Weights of a small mixture-of-experts language model, trained from scratch on English Wikipedia.
Experts: 96 squared ReLU neurons an expert, a softmax router, a shared expert of 128 neurons.
Below are experts of layer 8 (counted from 0) of a mixture-of-experts language model. Rows are named router (the router's row for the expert), up (a neuron's input weights, with its number) and show model dimensions 0-159. Each number is 128 + 32 x the weight over its row's rms, rounded and kept within 0 to 255. Numbers have three digits each.
After each expert's rows: a language model's description of what the expert responds to. This comes from a sample of Wikipedia text that the model never trained on.

# expert 6
router:143077147135131087115096119174146117138121161162147157140170132117069149063070099111081135101107176121106105109133114159080101088175165173181160154175129151116107192121152108100124110146100108114142193123110144123098128115173111148156173190088088152147081180122152186095137111144100136068154149109138159112130206086125132143146116109164115100116134115122090133146145149082141141170147156150129087169127119054137107177105194157129145106114144108077167185151069078066136110088154202
up0:122170169191155143082158162161139174133093071180197132108189146125112218124129118134137128064117143138105085104159179132136128091129102120131146130141097098204068107177121133135093140115124152138190153134158135104099110093104160178125147162123091078136119143180155130187145142130143206167140040113097111096135100079100101128131093102155142161093208130148107127144161132140154141094169144156126156140162150086130118144172145064098095111105104146136174154135132169090112148067112121
up1:143147134109093122184137084075028183122109104153105104076128087161127141137128126141126059185148090145127168137134173171113216114141142114086103119138091123105127132094142084110130211157127126119166123050127133149134155162098142139135158149167119146137120170084100156202162131108175142150110162158182167139054131111092125168157066081157067105109131111115118110168142124128137149120135087113093172164083080131151168134154161146122137133103105129126120164170042154143167138134152139
up2:104097172158095146154134054142108150143132126138093238055126168046117106084152152134112118105134155114114156117139100143112169099106099149148069137140152133131135101148109126091152181166173143115130129115096155146157119164091126112079098148168188135139116128104124178150084135196124138123167069179146127123117120072103107173164177140116053199156141134099224137163104102077159121170115099113142084164163128155170138155147122146109152118141174057101110153124123131126143140097164131
up3:174111099156121113166155124155152122160130141113088144145112165126123166138110151149098154106100112098122164175120145103109097189109096113145127131120022040151118111182145193162129149066104132099109103155101105114167109103120083185128125133137120103169182124145168151124145110103162114137142052151059123136091171106142197064119126068092159144133140176136095137122154176113136137160141152113217156169103148116138115143099133121105130084104101150134110158113100162110040131087205159
up4:149085091148062110109120149153081136143184158131078103096122123086181143104081157127102122091152148149156101148153136135124113162119078133130088120134098170152168116143135061155180181110124082082082132128168176175109088153138091115085065077128156121107105124130131148126123114136126110122178052142090138180130123152179083086097098143165106101119154082172112137168147129214152154138105162166185157136102101136125133183100152103035167128174119106156076138092131097135107158068134106
Table header words. Column header words and their word-piece endings in tables and infobox labels, such as Date, Title, Source, Goals, Years.

# expert 58
router:139144134149146068161095127112108165110081130118115147138154107121125149084157122120094123101156155077137089108090139146123079128141188121182139158170127119113076177108194140074104075186128111085123113169094183138131110130184186138155139139118135154168093211163085138082120145159157172172158132083094116107071111103068194116124111093128097105104137092070138172091066142167096142158152072096144115097118115087190121125082093092165140155152108143151159112174116085111167123147086163
up0:178140087150113110108118094112114214086099126123138101097101082124155119114096172108055135116150194148124155124125123090092120116088181197170108141022070073169075090133138141128065133172146124140146096109097121154128128121153093142140163143101063076136144148150126184133169087176153138117157156106143128103133146098122094065099172135153125141195192124138107140130078092117156125125141134110177117123144143131128134191156088097101131059088101112171151108116149077111175121096129119
up1:086089111115106173139145120144119157131163119132133118099114172103095105070181122101115113161146084085152124101138170127146121053152106129127152153134130070182109078144146143096058105145072167161096153114133191142157121084174157063127125135088163169147126129126145166128193192076139105159098101127177178153114097132049170076090095086088129138154158141127123089116164115184105145126074120177133143096043127121137137142101124122138105134105172101081096122178106114075114139097103070
up2:120143135160092054139095154120101132119166131126127159167196134141127110067157164138149156089167157111091134111108106183120125198154189144139172192120118211151131170111147173118092133138120103127141150108139133193118155144115213212128123159138128157126103035118132122171095138145116128096136166152114138060120123171106142172143165155145152104161078089125086151133134160130136192096156084085108140142135126091134108059183125113120152134102095114142085116083143114137170091125187166
up3:128091132185164160142166138084114155121072218147040114162128103132158108105204139117128154131119103120103115102131144146146119139138082161135123132130156164131118107134199094100084141124093182140165192105103126139140119091100112127147108150109122138162117134107062057116161126120101116155120174190181136112145075142148102166074167129090138098154068127146146163103154142182142145140063116076199126133065080206116105154164170137111163115133091113149088061117128103149103140126117098
up4:123152102145161104091127184084085149111107114109126161151159098124181109161153150106106141096134166105135134124161198142106095132090134142141148119095180120124147147181125087129138136150163137091165102123088142123131148112110158094140113118076121139146159151071167087115146076145082178146120197133079077169141132128107100115138140115109068203168128126130097153059208096122133146094151211165158113125077089125102092094169102165128145117085173136190209154167127062151116103075140090
Countries in tables and infoboxes. Country names, nationalities and position codes in table cells and infobox fields, such as Switzerland in chart lists, | MF, | USA, French Open.

# expert 40
router:116055154123171118107115153131095098112119090123176147166142103118095159144189126086180101111103200195162080114096135103167133122132184095125093096115110159179106167120150108147107095137052082094153082161135070110164151121136103149164135098140119106157122123172086155114153208107155126127107125147154101131105079176156176151092118092095151140130144144088161129168128126155177120169177097137098103152166145167144116158080186123127178134192155097202105088129111102151097131188099163
up2:106097143093124133059108150089104156184110104136093071125151123147031141140170159005094077126118102115130145110122153131130108129175177134050105073119108177112112154106139143168159113115067088120151122113114143155114157128156137122119122146134144118177138123169120076137132089172129138102106163097101123171077081159162122102145107098132106131155126097125121118154147126166138117102135103082209136115089083116090173094130094084079114154105131119080151110117169138096126071118187212
up3:124153114126085097072135155121117134071130136129153150107090150167146136110130223128131203158142081084156139078144122175113145174150177116147115106100143138122069053076149100141116145068129128150157156129104069099111080127165129143107148053143087145085119082159131118130147127098177140126090166162153097150145089126100116171109156158160160108152131172141194095116115094075110115146161191131074133089184148152164147098143164102107066168165154152126120119138153198136160078152167106
up4:112103095166123195137178172116075105115140139098156138118165128134125125127124140126149089152112106119135173168191134123126142146083125106145192120136107077158142070069161154149142126174106181119101124146140166122192163149154095144183114115103129133058093182140135084091186124123167124127127104142053123087156107117038120096080137076112065118138140147097096145078066111102123141112137155167186094129117059113132098157098163121169194162166182108122106090134104132133179129141079128
up5:116068109132145081157169148147145132136133157108138132153152081144182148134153095123095125133129188114163139124132117130118133087105084113137149152112094076177091143142160134164065182154101079146159180156181128133139116146102153146123134203186152157051137111065111066141122139128137117050148078162224119134098148145162114080071127129084152110178127116118134034154166148133135143138119131162074165140122087119117089123125093139139109142107192083081117122135156119143072113141144063
up6:153108190135143178092114128112124165091116094159132083201139116153152118132191132138118096161140202132140162153175154106127137139176180093068144144123173146187178146135091135145168111172110101128113055126171184102174109098131126147080152145124130123115172168123091144187150084118151150141131155036165137143141150129130062130174120078038097153161150148108070123086113095143157120130159094121220161164101146146104124132113109112148149149124140122143126101152135067119156145160161157
US places and universities. American city and state names and University within institution or team names, such as University of Chicago, Los Angeles City College, New Orleans Saints.

# expert 53
router:111044101130171119161092185124143166129094106137137139129146107120142171154163116107094129116141196113168110103132093086061096141125116084171059070138143120089089189170167122151123112156099099082145137139118155095167137129138082122204106074140165119171132195116087160078107153162160150167139118119153082103118137135114171124091133055127125111075083120080161207137157146110128173138179105112121139129140133111110111130106152171128182152169088119153147109156113099150078137212101137
up2:169105112142123115108137103106097135090101167145095155151204128112117104097146111141096158164135135140110118101102118110148130156094146132127103143118146140150154169121098099159097057079089160106071087137138139113136141053058154214135119113155096107145125168162086111107123079122139103091182177142198162135146106089084091125159065112150120158114112113119130161017134121144194116100030116108163127161130163098152111146119138091132086116136141132109159210114122111136099068099112176
up3:159135087164136149120114131140083084142124124142103146111097186134194089109134179143131156107150111154104146110054167110084171117100098122152142159134155095152176132125136112125112106111089179137079166155118166134162178045167138124147121098137109155095119191174136170114141083084122173145136161162147057163170076155053109101174137117158072120102165051132095152100117124110171093135147115102045140165104156115141108149108154095136108095151214121123155183156171118122138117179140128
up4:166131135154137156172153144105083117114144081097142135144185166129132119150145173102182169148132048150131165148098137151055067100136139117177109161099129138138064104120175127178141129161126065147111209105154093129135122155159129109156116100131156118186165092143127146158207147170141114105106069087089092115146204112148123099134158094152126112082129121122135153150131166065082111103191129191071179169084104168114118122091113147113097105149142138093092089140171144114060114136141128
up5:089168113085137173148220141141117105126123170152099085136053108081074102120146169120143147149127143110121097132147134093120136136101025156056119102121149147164145121189156126141113151147082107137118167118102190063137087122154124143077153106127143163172202135104101164126157146116087137115138105113080101125127112128137147114163170130139217126111103165135133129089136087060153195124140143099069095083141133107091131130126066085142097112120136108186172063096102138145158160143126134
up6:188117094083145141057164141106061120136144160114067108142080194145159126124149177172099118095147123156178169167034113063140103097127124128121117126115154141088104142197133106092103092105128116064174138117155172126147138072099117099163147121128104137158144074094127120117166123131088123152139145132191085161141069117177067114124147134083165175121161137095144155149174149119109076071110129148145180057133161117146138124092102224129148127151145154127123095124104163157121125134147145
Country and state names. Country, state and region names after "in", "of" or a comma in locations, such as India, Germany, Argentina, Wiltshire, England.

# expert 59
router:131138142104082114201133091127118169149112120111135137160201127144117136042109154141151109125096143109166127088153103139163087038146110183199185103162128136184124157091168135123090081085085118084159165145109181137146109118108178145081157215162108173154118185139141131100122154154127126077159119145111116093140123120085108153131153131115128109137104135164064105100085156084107126139065116135162152150092114123176138162095139148160191105144169144136115168112101177088101157117152196
up1:188153129117140167101114137120196172146099182126080134159171101113101172116123092160146089064161143158149071142137178127157130093132123120141174122160107086195183083158079141070095145134133132085089149186196117190120088107117112129086123126142137151109107101159152145148122106122111129178125177191106097130142139110153107109097176172099169085137095187107136173089179162155133109120098105113089175161173136151184162082112109127145154123097103155118203107140166093131171108103094159
up2:087168128201158121146154070157127135084131175156137173134151115098172193106153156181116147162128141119123141056102171118125061135122123152121085102121091126089137160131138150096053107117101111161154098099078107087141129156094088115092195088137145118190062144179134095115141158113110139117148118115126147117096166121141175102127159119158169125129128231105095157164151122129182191153110127122107147136110132096148125111117120096084184188045122159153152122142156119141099164177097183
up3:175114102149069110131159118122135087104154134106132196127145081090145183138124206132112208102117114079110148127088073169136176123125106119119170174108114145146119140076102129094129072111142087176087108124100109188138130104064095151146174123187131132152106075090116111091185149175117178153180088156117175126101141110124101124131177124134125195112156105145101110142158106184178097154151196156162117120090097115104158151159136152178102130090125191088160063124117132100132124091092124
up4:165162120148161130101168144095113101098120079111116169081178158123041055069122181161122179145094143128132128135155104100100131203110104026148144090087109115089166160144151132096136111105161096150092126121121120176121140126145079122109154128177123186114097076176149124111076165156129165140136088091177155207144132179096124125099178145126116126102092141076075118061124120070137142128124143120144103173128090110167148119143136130131136125101148131110101069163138165127050144124140159
up5:083080076123143135134160153185172157158087095126152144079136157145140096141117208126114115168107100124161151078129115089143146175172139119125176082150129158089178116095128143090090089098073111121132122144116126104162087159129161151099074145061097061133194136135095137149107132128137095132194143129085085149128131122108149098202165081061133104123184198156083094136086059102131138114136194129081129111131149182100137197183145128114138113124148112127125128110167154117106132159120171
Infobox field labels. Field names and line breaks in infobox-style "- Label:" lists, such as ID, Area, Species, Postal Code, Date of birth, Total votes.

# expert 4
router:146103130164113155138134085170125161078142054123143168082107143160137138095093130117147081122129156166115082139095089086161103106195150170059141182105076102136155082150130127096136159110166126188146083169132121187168099127113072092126125181098165112097105119103166099180124160116113139125126107097051099137143125171120142185129144113140174140131164083146179159092063110167167135088158116111107118120172123152161095153167113143099091194152141091197106111125160143189139098113183151
up0:125137106098110116157202159161136125115134119110151174156108110120156104122114138202147147143152119143043130158143119121153126135103087147104162133116201100116114124157156118157120114137159164171103116155056190123108084057101160100154098104071108203184114132078122093163142098100214146139121167101144168060167119074130146140146150142117151114091096144101112106170176124072099113062114121118140169170144075063149115123056160158127103123081133147173159140113151104147100124132176122
up1:150079164128155128124133092139094124145131132105225118135100138169058146108151164139114104134118122122130119127096109096119150142081173211160124109126113132151150116125088146135195194146109188098123122115122103155164138162086113090162131181101116143116142129081113214122162143131162146129091135097121131126091094149184115146153111075228091148166158088169104100142075163191138060167168086122139099144119103099070105204097116088147185120100136093145164084124136108117119137137102142
up2:098141118105124164166184124076148090130019129149135139120121119139095148163092178132082192114089109111100163145120137143144112054126144079141158099112141175129166108131113133128184134157137161141114172105180099126177173149136161075129130125090128113150084148164102188151118091172161139144178125179125157126114100125134169092139177092139096150124169153128161108097117061212079164136166100112145182136107072113113111100160123112123154175086166122092186082200163145089127132113138113
up3:107091088120102111139170169153092140145163080089125110061112157088161141155174172131167172146178150104139176122117168172136086120143127135104122192107080098167136090090109109109098112122112074120112099159155141087158168119157109166119175114161162078145156140105115129117066124073163163122181045113117103076168166130134154140087112131037142098159127131135113099074090134113097126143099146082140205110115190129114059117145125149137147148157070119113080081126140127145104098094136184
up4:137100197129147143132127193098094085116127167102114152158140167145089167109157172144109117161075109119066094145158090131127146158115181149142157119153163103129132125096153115173178106182117143163210169140161122136131108124149096135099123132098155071115106139101195141102193163096207096098161154065134117096117106139104184198088091113149104144109149181112183167086119172119172099148169096137188185132121122125116158064162114151093148109138117132116083081122110138180111139158093094
Capital-letter name starts. Single capital letters or name prefixes that begin a place, club or team name, often in sports tables, such as East F(ife), Mc, U(nited).